Weights of a small mixture-of-experts language model, trained from scratch on English Wikipedia: 24.6M parameters, a sigmoid router.
Below are experts of layer 6 (counted from 0) of a mixture-of-experts language model. Rows are named router (the router's row for the expert), down (a neuron's output weights, with its number) and show model dimensions 0-255. Each number is 500 + 25 x the weight over its row's rms, rounded and kept within 0 to 999. Numbers have three digits each.
After each expert's rows: "comes before" lists some tokens at least twice as common just after its tokens as in all text. This comes from a sample of Wikipedia text that the model never trained on. Tokens count by the router's weight.

# expert 8
router:438518468552455515516474500491502522512500479467468523485530501526456523492524456482506493502510484523470519464484525512543522502464480499506504488470499524519540476503473498509523502562498523539478540509508492529502488470473497512471539513484522542488518516471467480504476454532494527545533503509536488532496516464483489515479479489494447498462507487497461514545509546490497552540509475507520519500467577493520487437502479492506491509516474482515494512490487494500461508484516498520536494516463468511495502536471513488476475466474514522524522523535506482468520518515476512485476488542484432481460523506462483508498489494473529529479507454485473520518531507457470503499492501453540499526520470495504498559498527486524506519475525485483506469501505479489525549468493527
down12:506534490488446446515513501490466442494528508489534512488526507453534492488477481521500502520427504517525515531509464496530532497522507485518509483495550464480516535480498540442511535480509534506516503510476500499519532578502460478514489503497494502467518530523482501487520491519577500509502518514505514492512518509458541529484496528515518533475508477507539499533468510515499471505502470487488462487500499473502513488510515458526499478471563517471551535531493439502478505512491499467495470503478501522493523485532496444496512506474533513486543482467450506514487486483517506475565490526485501522506505478478507491468487543507502494526477539491458522459502482542513517488508498515485521489480479500528492546484481468527494472529535544487492500449495522515504509474503461
down13:449438476484451482479493542499491461474501470555522519518505513517496559495536495501571505501542521473459549516511496490501492483526470506513517524494550511520471494525494539497521477509528438528488544490503459467498491467506460475485530499528541465478514520486495488509467515486493536546507445469532496534472491462468498514479520484481489524517495535485506483506518512525520490491483526493562482489516492524522473459514498526466533488497484510493454504525495480535502476503493454498492491491507484472501523497464503507509503506499483485578482518483512459515528480542509494496464480499506491499479522472509474523473511457470509471515516502463481517509490458519490522550482505509479506491507475475504504514456508534517536487487521493460496502493496500449477444510487544
down14:552485544508474539481457503527510503514483460489460495512521516476485487505472521519479480510475536527472525501508476515507501517558489519465478522540513525485469540479534459497500489459507497525530452525531524489439517492500530502495511498490488508490527522523465523494474484507486500514497552509495460464551496516490511540502532529516491489502480531507500489495494450556491526482520484477474526490450500488489526487507484506481522523471465474488490498510487517494534504534521465500543516509506471514515501500504499534531498471475558524475448481481508515505538511485474522524488542504527450497491524475493516494530516480502548474452485506449508494523529451506462500529453539539496507482482518449498489458484527512500496466468471436483483470530501490474476460507472506
down15:461470475502478470462484474510448474489524505482512427532502547528491531499529510498536544509510504504465528500514509514470507510481485517527558484547521489495541502484548507531516490517484479529476535507515462500461514513536501480504517492470503499467487498475529506474474558473516533475511471490536483494468526501481455494504467518484525451492468541495542430551464510486451493567492481543498481544490468514505497503484528502505500515500488506473502483522510501493491504468487500530512494544496494477489506490496498521479490505426477483462517524509536473473530489528537521478507501516508505541522481487542487501531515500458490488504513527487533496518522513475513487484491527525503514517532497472486525473476501511506523467503445517485478515511450500537491553531474487
down16:494521504477494476492515485476515515474502503505493529476508528521504526512450538463539533533503473467537521476470523474485471489518496470487453492528480503471498476502516521447496484517482466486508477488543560463453497494516513458496503486461530470515438476507500512426510502476466538471502535508500496484473541550506481513524460459516482525508486446470510502508501556499483506492523527556465491478523489516501469537526503499499513481501520465495522498505499466466482466517498489481529536488504465509509538507479517483511536511484499496519495502493452470481508508448506508483519516475536442515483498494510477507542509521482522520462492530490527512513461506523493477458500465534519522500459499470496441529531499517553486486480498494484537479441509495509483526496469505
down17:503549504507522496489517484471504498466523477504464459527479486495475494521499550459521510501538493526521546505510454581462507512519522531503507512522537516515503533490537508533524484521471504529512432448535505469516535429469514472482506499516502535477522522465546548485490539509518541452466516498479538490515481483518459515484457521526501498498507440498491513546517509476521518511488484488515540507487550500488498496488510487494493528508498498495527476500518475502489527515509507461462524503472447457486467536500496499476479493473498499487520502472457467456511537469489489474531485502473496499524500472489493483475518518494497498508477490508521485475533517499498520534519526556502508501548494540502531483497462482515495503519460445508528510450532506499476532514505503
down18:526504496523527482477453526510462477477471542498498498483491478499494518499491471457491536503489463508477486567479477488471493544487544520504479490492499521503481487483535563481461520456487537489528452509507476514503503464565496509449503515458500522484508525509486468479505485482470516566530477548489518502496471506493461492550484491494488507537495539493496481534513496511483485542526473500499489507538503531517508471515458466484513509513501459484509494515492511507487473492494543516543511507479481506502529483562531499481456522457511531488482497500478530495495532515478556533512507504462494470510483535505502465525478462469500474492506504528497508511521522522500517480535506524463489449502475539541472551531475449511519485464485432508500498493464537504494496517514509
down19:487520550481489461475507462553476514507505492499501492495471534482471523480492461491501513459483536468483487503461507508518470502483483522491481504525518510473509514492493491545504493510525464445498541537513494501478526508562495530490451496491513512504524496514500460482545488485506502533515509485473547470521522467506502526472464523479498480491485502507492506485517559539472474519472513584500483518515505509528433485547535555567511513516491520487465469483524512509523488512532514517502484549506520477494505475517474457456482537462503475514469510490504489502508520468422518502527529488498498469500544488491492476530499484511532530494482490505537530499482544512489506523470513538522477494513467511513466527544485516475479534468517464489496490491493483493502527455468496
comes before: " the", " a", " his", " an", " her", " its"

# expert 6
router:551542532515541518508477470472523464481491555495496487517499466528493453499512519483532493531510499490517466525483457495516522459467511449448496486518501482519512438494473445483469478508469504530473489488478551524510489488502487495508467482471479531494543509513514490510515518514540516540470487494549464521505478493520449508455536504511539493514516451475489483516517549513513454494479506502474481500509507524460481530541519445514482518502517501498468482510499467443512522487496486486515496512486550549473484544495493519493503453479498539522503486529509510474525522467504513522508479526534483522447521520509500485513501516503497483466512492492476525467524498520493468531472483520492494481492497455498535465488504486508484491487437457515504514530460496460452491499495475
down10:488516534505496472483524503499510518460478485529493494516507497477460471477516478520539443514481536473455501494499509501507467541472486482469488489450537531516496486511506533526499531485566494520488529519487487483514454483480492484516497493521470506529482517500479494516517518484448517483450518489491495515491450480518465509492519470478402482504558523520484522474518448520495498491503507498524506550495470518471513532481490490474515497526490474496445551463514537455502540471510509537520478484494530494493555526492509509502538525498500507493476517513464526525491516515485468497557498502496470466460531511499553501519513500549515494524473486487478473493523515506521474479437479488499501508509524515499478492460493452520485468533516522505471542503502487542475480499534521
down11:497482495500521484480549506499480497561498485509487523491484508467491470490507517499507528472493520506509495484535502513506489533521483471530499516498518530520480541508447554476513463482486537502487495487504518513517451466502460528449502517521485538515506511515542468489532478479487532497480526498493452528505504503523455503502500484517487525488478509514519522467504476480459515522551491537516490499515479515535479482502475566516531502529504491538495489498506535520442468488529511501480434447442521423523499523522542505500501499509457484514510507503522495494477527508480477494504495490496539489543522498504452486490518553519505500561510478529518491502466498551507466506518481535539500560500478500496502573484486488508522506488481534472522500481512443489516490456487498
down12:455500528531541502475504473497526458491505533494528473440502478480495500509546490510503499502525511451498528518517471499509491484501520499484495506463521469458492516502471530515517535510503528486477506537499478504462505443504495482504486555529557477524544517498511528520506498481490470545470475469422482485480484499489530479505484449496513493500475477518480480474518503475458548467513479473507479477493499483546471498494461500539495531539527496498487539521478523498523511512508467477514507533518507542489463490505498516518574488482483504506512454453521508533463471482506523439502483546517492485527501488468505521499495504530490502479500479498496486497468463507513510469489473511551478568470502498490456486539490535502513481530492488427477523494486519511489493522495525
down13:440524507475529489467523515491513506477531494533492506490492478517491486463519525497512531512475543542483544539490495507467511555507517498482497530499525495504494525501573514513470501531524431514512457457473501541490542499565521539488499501491514511524477524481479536504529488509510472493529497500509549461533501482477498517483493469513519529517547519504498488478486484488492527512477483487467518507534531514494507490503527497513566514461497498478495494530504528533478468512511530483526514549493477464507516478471463456478525543490472474475529484510464495505482499508522512508507477541481491490511493495552558520525450548487532544507515500559515481463478531507528525536454506506523531486510493522486493492462510518520518546514504475512491526528484503514496463485464512
down14:512466497488499520517508504478489476500502531496546505471520467485517508516450530527496481477464544491474521502500510487496520524495462494451517496487481506502486471434489492521469495503500521540559534518483461475480476491500467493539456500494512514494513528514529526505522502478522455537514484532453492440509496501546493506492505492482540481473531518518468467528511512475525449487495483540500484476546509510520501562486494478480499507500526534466516520521547464529546544514477521499505498501512525444462496483549441469509490523482498488515542504501485538514510510546502531509533478502498456523491495498458518531481510503477497524471475521489497535493474446497544471523466506519541482528520491477514485504472479498493485499533510474522469512482504545467502462448526478
down15:472570528533506494501470487508513527510489491517500518462528517528521528495525448538469453524518487499486484474487478435480518507516490522495519521513472515510514517523481495503497533516505500468455504534526522521478433540512461519483513470561513430485498497506516520472546510463492518440547461505514524512463469516435523498494541487489472513512464475532477531447491503498514539508464517469478512486500506492508492534505505528482534474550521548468498539489487462482502536475506509500503522492499556490512511531515506544526506527502541469493474503524503484485474478507472502517467528496525506526500509495486521507489493459508506449508490532509452513503484517475507467456536450488523496507532504466487497503475465495499495504487521512511515542497509500514518525510490511
down16:533451511470527504501508498530514499461488509515463492513451493484480507529489540499452523452469474487506525503473503473501482518463467521519506503467551520524494505452530479503476485548499508487521500512475463502537516533498516455520488497525479506526494496522543498476526502522507486501526434494479472481519502528490546501503509495506494446488502463512458503509450453497550466533507503535512502474482460488489502496514496503458516474513495514434519499459499520488522517494517517470495453514487485449504497497552501525506473542458487517478529474534541508462520528514503488464544500540476536531494516516492489471497524517548518479503533534471499532464509517465498492505508510448496494491486467466443535498514510487527500490460512524526487516528517481502508510472448529
down17:504461459472487509488477576511478535482529486504495510481468513479523509507500473504482525481487553497555501498466513495524511484493527498486515487514522519451446520472472492547465461497501508530489471511460517501468508485484494529507480497532492461537498486493506509544502507470495521547518507470494520538492517500532525543480494505495550486493520544546483495475482467461483528520508484490518453479488449499521488521450510507510492504496484505502493479533523507459498462518451486467517475558514549486492467506497508502489503449525505501497502531500448485514446485480491512549523524511442481452505491495498484487501489498512537461526453504533512445468512504532484493511508538506509484470491502473445513484510470497507508485490542529551497495488472521496552467507500493
comes before: "-", "|", "==", " The", "The", "==="

# expert 2
router:542519541508483514503467481471486480480502512500513524508537495510530482497536457458517455545499517501448523498481469542518527503493492470494531463494461475522486460497516460477491476491492508505493478475514514533505490527527513529504515442481513477484549491509503527472475482506505480514502545483481459506532486514519530510500497499529493427480482487465493524547532560471504500473452468496525552488468504491505505458472487485530491498497481492498482482509485478459471518553514504483500493517474526531470497516481501507490500470482544490490536464501483506507493486489519490511502482518543492465469501532535485513498505441523522534466508474501481519492544530499501496557471503461518508450491492465486474504476546493523474515499473492482509464527430541475487540506544528
down14:525507509475544511512473459489506523489476490491533506558476518505522550502484482517503475524498477513538469505538504523493502464501522507509496492485488505538522506504490532522516493485467497499457501520475465478565532504521513512509568482521512476500466499511515485486486511492476548507483499502501507514503471491474510492536475540511518490590509482492481513474471481517526477518494533529487495534529542509517482541449525516446494504457503500506457466495512504476470501509506502523462527503457501497485526504534478485491520513492482524489434504485518486504493515476457521473495483496507505532471512518432541513472516483499545476505534478546497517491491542529435534499490506482499503474495458583451501485469462476517470450534488511515504478479516489496515497490468501
down15:476490507472494492512489521549497503494527516485512439466514468519545462502484483513492480538515497486497505483549499525525507504477461485494507479489502528556494538509501542492515542487516513532499475512511440568496521519497494502490495493495483511536482497488471515521500513487501497521489530481469466473505508537513498505493498511507529481502468512525528421493467479514446466522496522510499529490504505494487496534539553493489496487452454456472497487433475462550527542472507549465496517484507518489466527457485540475524497488491483542476490510483472482491486551472473458522488495507472511519491497523522540529484492523481514536520502459480527497527469502486538548516483559517507504528497502514511439498488513512510511454527511508529517527476539484506501513529481533
down16:474475448465504509476548505459516538500476531526470510520496499456512441482456503501491521452516476479487517495510538512489537528464556522521495507477512491454515530475503505518496502519502529471472480560504554520535528511498469480549469474520522468487499476501482536537516542520478492475487511487514505526486482477514492516482468513486488483502531502536483514498522557462408497493490498547507510507498507502523502499524522484501529502535569511555483514510520488522488520476538470490501506521515517528487511522496478510480511490498481523571503490498478499513464489501509540521497486500467497530501497533542509460468482516481497480499466517507487550457491498497522502494495492534476530461507550476514503542470525487478525512532490520544534483489490479532531511488507493
down17:537509454497508489542517517489475516543456474516491535491448558475507516495493503533508499512519518512525506482500520479499499483457484472548493474478514486491513527489494503532500479505504499489495493532478507474480511556560520483493509485471496478484517498539524546518497511519493503421527521491503486530477528516540521511460505472456466493517468511487503516494477469496513539488483495516513488480519495500481519442477505474524506488482479570489502492461546458497471549523440503501496537492522518515515528488467473499553504547532519507507574494488516510557504552467492516518464516512501462497517503495461540504486492464504465503488511498462484461543480500501482515552537493503484490520494518504477521471480526511569519477482489502489515532498505502493515493493538501
down18:472524446520534494473470511482510511503511520519514437506486472517504510491502528471459515487477476495514527507476448478524505454514496506448503507470486497484505514562502535521529514501505509517533503537524525437482511477520544533478502519527488512494452495473462493493460518471507447510482467530483558487519463536514482507436459509521493477519504503518530522483476527521500522500527524463497452481474514480522492472524489510540501520476468500449500531464492480494463492509478524494513564478488560464514497532479501459535497476509482502469513483529502493512524518509506498527529452538478468511510511459494491521486514499500508495481450534507495488522511538522515527483532476526454514529486494512509510454527478483488476493495537545502466501494519481490537529483470498
down19:493510522477474507492512463477455501501494511502478520519490552502493509501496521519507511552536505510498519534492497494531477486530540494513485505486504509461416509464465535476489500511528483509487516457449493471511549507505486505495499547486500473494513495500536498475492479475486534512443532521504476439446449470516544545529504506519509517488528490541441486480495488471535491508508498496450563519514415480536502499526473520495513518494555482503498520504496470519493457523522498527524479513489497538487478505484490489488475499445479430503502514505488482493545545504472489536512477499453502492467522500502505476510481486517482498516492506519517526483510516540485523441483490485508487463499500505503509529511501484491445533477497500474516537491488524525517535472519495
down20:495470513514454504476527510462479511514509491505511490518466460527504504495505522515534479482478462518533526483487522482482528489497525514504460512538449530490470490510488560539488516532505476516511489492535504487557530519465507497489463502501525488501528475520524466540506481490493486495466503520505492541445515466469533481540505517554504529519485532474512455548485512512514485495471534486545524524462529490523502506470501517473474492501535503478539458548539496544533526506516489476469456521503523521494498520469520489539462474536495475506519515518509529489485494507529480491501464501504478494535495521476448478496534496536469510446486491490506535508499504499494567505526473490472493507541488517457515492500462548550476497467511554509468463545484535502508503501497475
down21:475537511509496527502493546494524474487514515525498511450513537503473534475529487512466547497505463499469477467473514501483495484481534473460484465484502510499531515473474522478505474528534505526468473472501513518422513474489516470479494508502519483499494479508505489494518495507473510444511482510526506465484494464520518458510486498463500453527497541508521508515519484542495485525499510517510551470492512462449491472453468504470519481512473502512471510433483478518439525502502486459520528526543506444489502497524501505514517449529485483503503511526459557504512490500500499525457520510527457542521445544499508480514478533488550473511519501496537498475470520515522470466495500481488476537509522542498523511480493470500513461485519511480531554491486459531495505480491530
comes before: ",", " of", ".", " and", "\n", ".\n\n"

# expert 5
router:480517524558523538509483460488515482496502479479482515515574481525487471534506487512491471576481534543471508460491467510525531494488542477494516509506486481487488481539499462478519524481485493501499506485506476493545496493484515488500530494491544496495521505468507508495531494500447535490511530494482448506555494482467497427494517488531503476456460488499461469535481481513513499486470483488493531463491522507513487506488482502504499510530505516496499508482522455468441511506512490499539524508457488531474514530476484506531480449516484495504527479522502490531533508503528509546468525530531472468450513444494483509483513494474484497498480479509509513514518504480459500494516538437486532475514481493519480531426512462533498490505492454506513478513437514508504487504526535
down14:502473506498496496486448499548470525530506504527484495496500479487555495430527462526512495511511488521519469526486471488461425468496424519483522486515496469469484505537465524534484495499490493498511500479513488493499513515530467518507540497482499498500461506515527456520544529571464531411522459539503525482490537457525525508494540489497518485513471490496515458512537488505526480509513542510528498512516518527460473519503462524486495508491525487509485479508501510511533495518514506478472499507526498470469503513481497485482507493528537476478510493473525440538526514480509499499523491511512510492536523503500506503525481486518510489497472568509502528487502521459474494502484436514491494510518541519493458479494495564485479497530460518507522438496486506489521523527481505
down15:505491441504485552507531473432492461512498503500538466509539491521493521501494489510481503493476490467513523512513479491455518476498459500472479551493508497544487474489465507485463513510483525511494493517527458466522461512503487490514492469510478509529494478502513497503487501507492458459457500532499516488480555477503519484529496501503498451513542504471553541501512482531519495520533494494467473548481484487490506523543477560497463522475500504464493509476482478506507465468488492544552540484539502479480538464506517511496482498514538511475487496479525504504494514512508493500531503532505519460497457498554445449518483460503516528501480475528527493527503460497468491527497495493459504472519542524519500514539487451439511475542476509446507491543501474511464516520483501
down16:501461516534467544469537478542510515525482519524522497529509477519475508469506548493506514507507560494555501538532525504500491467507463523520469507503458492492449518506563515481455516485531456464495490481547518501525529460519518454499517513519494506511454496507490510471498517511537509522474501474494482514544520458497502476487513504479499511490516482520475479505480502465472529505505506497505521492503479489481496465503512490474509520513455510476475581483520535509525560471475491471490516488534488500515499476490498475458440481447512511517528541530451515492490449514497525529513483506512523552511525545488496470481490535485505483524538516495454540552462519493563529491490495515496516503475522483497507528496499493465495462482502483504483508487532486465512527473502502
down17:524486497482471508502497531537447527462486540505562564519467461510531512533472486559455497521492484505525478488520491481459482515481494509496542508512518481481512526506545565502502525466515534493500526460554496540512534501517528526491483525509494509494546470490515472476515477472498508502497484503508484486487526516510526483512495496482505513506485552505514496513545463524492503514485491459442467511508546507471509487502467525482561486478513474476483510524497528537514448519537474488502482518519495474505519543537493488513495480551515467491508532473471479509469504510449464463512468468555532501489482510479521510469514535484490435504546493527518480518522530537520536486478507503514468458485540501487501530519515489517507530519495513483516530514524506512513508492480522
down18:464511543449496464468503508497515494506497512453490500481508486460497505503475489516525508532542512445482492504475480479497478521448507537490508489525505539520531539541482507525499535479510469503488491476480505512514536469503560495490484462506502510493492492546525488496499487513522535494538494515528541531455492519488472501550488474485564500494494503523535485523504501505533516523471534501500494482513495478491500554525514467501511492515482415545491478503525516494537515523521499536491526509465475497531481481545533473479473500491532508494521517524533446494499546495523453528475479498460504520486518518487493544475475521520504520517488504509487517462512490450507501523473537476499552480488438487534512462499514497484524521516505484504565502504501510489428537515536494
down19:503466482422533491519501469494517473502471470497514476513496511484512480498498513565522512510496481529524530513504516500549520480550524478511479498491474467476513507492428463491489489520514527548516503510492525511504531500475452501501481524510495527473511515467502521501510510539503506455488482478497495455493535538552543447523462488488510503513477505483491482443488458529571435519554515505452480517481485454530482528483520493495479478535504492550532503532487493440467479471485466490496490495504539502515499492515471521511502478526519502490525507527483501513501511532504545493483536524504510525484489476488482518490504490551484494543502530500495523472514517489493513546522468504480473487500473526493505518514499480540510529516495500508477441532474490482531542523546510
down20:493503523475515519470538479516478500474519540532512478503503529491518509509514521536544509499516514527508499497512529486537495437506484526501530473506506501495473498518454510486438547505510462530502525482529496515479488507492489511523532490524534483511497547526519482438499472519513480486541517505491517498529492442488543537586503521508484527511497503527467482457484512523521516533457486488503516489483515491532471502532479512513508563448496507477459464472505512445472510474512481524522474501506500458488503485494506540492520490514522484549530525512496451484538457540473530482463555460530522498505501545513476481474510526533526493507519512481499532473515519483506485501549493502528501517502498478558488507511490472485527490532437505492503534540529509518508487494514508
down21:497544547504502534526538512519507455468500517525508536541500492476507515513545505520521520483496510525480515553511481530516522493475492454487494517469520509458452491481536514488489496508455507467518494485498506470495493514505532504517527478492507484523469495465509475491563481512432504532504518535491465514507534487483517501499500546447490528477499503503513488522488485523528486493499533544501529504536444464478433462475545510496477524487528497486505524503500467510549517485472512505472477438532489495450484502491511507504539489531479472534466478451488467497545508464499465503468513498532479510495466484531505491500557534521472460485517492475541512453463483494512478530478536553485507503474496505531497486491488508487492483485464486520525487522519484468497465520476522
comes before: " |", "–", "\n", ",", ")", ";"

# expert 15
router:535527534524490510476457487464529473531487491449508503506512482519498470567509458504536487520485504502462503484486452498519475483461484492469531516491502507557507481507508444490532531478489496533477513519494513547518528494489482527508531488502494503479507464516488541498445511511484513518485504489483498477557474497524528507496538482521504430500481499487449517516471544496482508459428488488485493489496512534518518468485487488536486501546462491498495469502503480475495502532528511462493475517493523524514484529489512515523524468482532511533520497498484508538523485480512493519482479508531488471478513502478504500474483496523494504437442540541479508466532518513496482542451530459488520432490512485500461516496520470518494518487474491504483474535457529473518556519514517
down13:506521520415499493527520496506534496504513506494497480522488516508454486531536520494516465494464486509485472518531509465444521519496484473472512551461483499453527492465504504506513505508503493509499525503470549505489524488510511502531482507508548480476514521496509502493485540527505498459463456481495487473488547492497485494505479496544486499450537496497518491539498473508530455549489508533458510501485529517467555537503496491511491481489498488529435472454495564465500463485540496539516499528517520467510520497475486505516495508476462476559500508493469512486535518495529498481495523500494503484483518541530490539505545547495526530454534468495469517506506528499488509517518486489508477487453521510489548525525530468517480486496521534453463513536483506463501527479548489
down14:486504506522530511465533476487478512501513507494491490464498529503516511529489517461541490517543511491503503504512536534519529473476486470504483509468493491487496482525491508542562520494490517464493531514470534520424502454462501447490516513488468478503395495480448511542511512459473494489508507512517519511534545530534500464475506458508492494499519503476519546538486509531472496462512490504526491498528458534542490544483480492469547498509494470514523488485498463502502541491492491488497521503511484498540500495479492506471474478465531505523475491484520560525518497508554489492484509514528451468499524496501494499526522470504466511527488515476507515513555497488533449513488542454459476514481536513499476501492532470522515521499518496505570470492526502485485500524507493
down15:493536514506488517488514521461528524513475485525504462529481493477467527495505521468537525503518504548492458523520479494491468463490534475496503527485491509526531494475456486533543479516502426511471496479461517458453464449479501518493456472504494490491486500498495521476527536484509507492491479488467466478502503558471506470507515509468498488540522489498500530498494491535539454519512500459521449487492511476460500508487525444484516512485458516518463515458513514522478461524509514485512506524510501461497511503472513480513453492484497567556533491490525493485516480532515505445410473455494508504478549497460495524504505475517521526490508551507501474517511502494499534472496495520475532493488505477495493455528461528519493485486526539487480521513515482529503471511504516
down16:443509502463514517515507485461515433524492472559490512462478488440469493522480528487496511477493512478505469448498504565523508505515487455493523501488495444471503475442484503502520499537555542518480514509462521481521485447515503494463428531482530518498550500471516509523492526502481517500461500519500480502505523502519491505498480498534502479523483535509498535469466538554482469479474488495486509538507504514467503485497483518522497477500549545469507539546540507531519524468525483526464519515499498475480491466527515498510507536511487514512478448496542475530511504497519532491474494497482503489459493499510451501541491473513508497509468481501472499540500459503524504484500485499515482512487518495462480524512482493467471465505498493507484526500460470483456456513500542
down17:493518498489494500475484540462497472502505481524520524488493528489521508475495516505555510506548523493479493503490539504563504523506496471513469501494510530455487532546487458459484492489477494432509533497494513555518493518476480513490464523491497499516486485518505514516485510494569511536435531445481492517510499492464504484501508544509488542478532552488506478513510490520516516501518521526505448459495524436484489515503500480518493451508474528501508537506507521532522452445470479494483491501505524526513445489512471515478425541484470500480498516495529536518522449502452502500483450503497511466509518499506481521519456495464493547498471504498507523533517502544541493487484475487483514523484545502497534526480528513472482529490541495487516508490487479486511493542503477
down18:489515483525485478496477530496527492453498538506505504548493461482523494510515506474505526468452503472491535517477493513492552513482518506520511540521516483504506468521521483521486525558484482501510458463568517531504507508488524517462456485555521530482472487476494482511518487507488485498485510464476475427554447502509511491509528438514495505448484503518519461479472487518481536500483529512513524504445496513500507473483504526501464519481484461544477455498459492498538512492494530479506523542515522491507488462505531518475514511483527487489500483521505475491498504521511555516551497442500517478501494449501479493494483500489445543493500517535497531531515459502497533430486510505510496498471485536482471505464499510529490523505520492540478507463521539524512496526466495
down19:531497460506473537490492480468475527514514496500485447523444513497468471488473528455522522513548479487544480520508536520499493531500533487486489472491529525552451493478494520481526499485495458478460460480521484481520501468473527489519502472471485513484488483520462509519501486486512512532507514451494514509437498512541526536517515531472470505494481524502479487465498544515499510474549499500516432515491476477471508516473523502521517505501487506473496482470534507512529511498506525490529580507526505474485505506520515523465523490537535466483460496486466506482478552486442465543462503457472544525507484492525498502501500530509521460519503512479512445511503528541497520505513472500468469536467498551497541526487461486505493484477507519492529448500486499504507484503484509
down20:494514476534511520491492481511548524517514465512476449530473478482480498511545510506472494555499499530504522500477485512487480490495488496472470462465491502472491502534505493535506473497507490465464514483505501477510533503476519451464484516518502456485479507533523554493498495508528530483491471546545523560516543465487501463485528490513470493517538523452522470455499464491528532526528466516491529464506514537548485536462510525453533501518471472473505470500484496524475494492545469524494464515495470466532501522480470507507531461526488505477494517518477499468511505461508545502458496485501506506463497472486494507504516523438513481489504504507473546554542520523489508517497489525498491517509527477478518528528507454467468518481496502511530486442462441493516483485492530
comes before: " of", ",", " in", " and", ".", " ("

# expert 7
router:483540520514538501477466487478491502511532515489522553523518506533472467547460491503541449573497502499482492447456472539504494496445505487521498525505500531502471474530498495482549524499501453490533476516507487544537529515550465501509526448495498507476503463515500486525509497461500499514508518504492521496556488504496443514522513497507481475492489518480452516488478523455499515480470471496503533521505533497501517511515458489490515502492481486492478530493491482511498496494483489486486492538519538540482460548480518449503510498494526521522508478554474508527515503483545530504457525515527513505471479523452491470475498499456516483484455500514479488477514514487461506567470507518547493482527448479490557509503503484520492526510475510477494472492475521486490531469467526
down14:487522539490495516543521515477484494518509488499458473484498508537497490501484488472487527524459560474532478514537485522506529498514537472527473534533517516490503514475479492547503515498481511494521491496513436474549507481512541498504481574513496510464459471476574479491512464509466498479506508453504556522490475456471478493513544530500499519503504504532487507490513473478507481469479495483460459533497511505498434534529504525484495500493481520468475505486515526500478515516497471545526525473552547461460540509534518490544486526519501502467526519470505491501521468500537459481526511505474491536491520515503455490483510526494532495528507504490488498492527522505500524487485568520491514482524477490525505522498468510467526474499497441510469543496527448495502509522486510
down15:490507492422497498442522481493475526532493446508504474518482501517517485460465515528476518528511503497490553493501495550514491482473472485531503527448487485534492470496538482526505480525525510514511505557485490508504511502523496539488517489508522473550587500526486508466452542470532513469559480525498531492517489506511506472490477512468476538521509520441473483468466496532503475533480491467516517456515474488487509466524510509520536520502514490509489486483481513504498552540510494513487513479510483534493520475471454480499492496475532498544500474459502453488488493462548500491489478462490480510509523453510541467460481496527481519532493461515500508494490520478491447496476462526477510460498508529469484484506531499471526549496497502488482484466490487492480487486517484
down16:492474458539537485486508466529505473515529487507514492487505502500533517469470513541470505488525491499527528526463461469524468503542519472512533528510523496503467488505513530536462510489524466524508487520515501464515516468482465470518476538570507499490448463471492532503482535502510500482474526482486550487492493530499499500488511478508525530492490497563472473462532522503537493496552508451498478515483507553497492518501440523502498547447515497564470492534472466510485517474512510494529516529531519494507493475515473549544491524494514498523477553501486510529515461441504527474508515500497491532528509483518526513498528521478453473506505495505496525504486502513493524540469561492540486482481464478512517497486472518497498504513528489490503555520485484468498522486525459
down17:514485494512485478507495520557513545561481478499475516457521509517474480520486523510528474502516508480509505525533479454504510501505508534488458487523485535470493466515496500513513508532466455490510476461533501504538505462523510481521528503497497490463461478476494485455502545492519433484503471505515503488485506473464508504505524486525508480475460526504536516492493515494476477527544527490489541485465516523516530504497530546531498495417457539493514485509494500475556524556485498514497538491511500507452442502488468504460551509469507527532496494473518456464514507503497519468474503495502464486508496509471495511549491440495482515546525499510532501501516493505492515510489501477492492529526528505487480496491525560551490488470497521528451507527481496530484504467547534
down18:509516504501501523448502527529450483507483505518478501530526504444524530534517482468485547474497483479492509509500501533439508533500514509448497489464456520474503480486519513484469478470542469493485521450483479497526502529511514508542485536539500545477481509483503493471465438490483467534449545511499511491505504484538473500464517514524494526465465490490506451498502486463517513490501489518479476521534528510514479528468503483505508511498516528488462523556494499503501472494462499489480511464514538489477498484486568522494496477499518506449515461500493504501509534505519491482474523496487481497480503521452463535486534489482497576460504497548520461533507460507528493513513514484533495487507516526509510482536498538514512485524505475471502524519444470482500492543442538
down19:534529493498504546491523497424471521485528506493499507546538471486518481504479526546464512485524528512541476529471473513465471519510472510522488500507532508428481470471507538469484491492497514499494528467479464465498496513478533497523513482512485518528499521469490520496509463481519498451509550553505475490508463472498485534525493508487502491502495481459525494555534490471515525510460487488481480494480474483487502511501559501486466509472509471505554513526534471529535513460477554482488503517473489509506469565512509537484517429475510501497517539496491504489505511485483463539517547463545487541472468503514487488513514479455490497508484515543510504520535506471489488481503499500476490502528549484527506541488476508522527456530494476503481526501507500485491495496487556
down20:488534545501498462487500480552445509529525483507495483490512488546500520493497489505488515489449492489483506475483500503489500484460496514446487485482535475520509510502510522475516558485506528546520474541542491507515491463545536503495506519491491517506424505482544466497532510497494537454521490505561513519461482467526521518519474491512491496532494487541535501514534496531463552486538487511488490511504497488458504539496492500493532486545515497474495499498493550513517472479469510496506497540539492468478520535518513498440539486548567507472488552501530479469519504451490525517489510497484457541512482494530501477494489536525513513460511511493512512504501513511496516527507533495527501493505528492483471481538452445475489506499530481498540498472526505506515491474519444
down21:489474475492487478534517503560505520503461510456481495539522467503497537548526458495458474518516523489479500504501525491470484534493471511505484488456533506461515510520476556488470497497504487536540494544506475456515497460477429541516498491511516509494491521509473455535479493494475491512532495509487497453539503530454507544490519520482501513481501528508513507530486486498505484494485501509439467525557528490520478514502521528525514523483484465501487501472508495537521505500471523484533474513524494502495535453523502486504488497486505454487508471531561504473477503528497518451487486511515514490464514479533492468499519537505538524512470532497491536516506452516486477511463501460456503493489551463523446476497459498474500482488549489501479524501466493504514521517503574
comes before: " |", ".", " |\n", "0", "%", "2"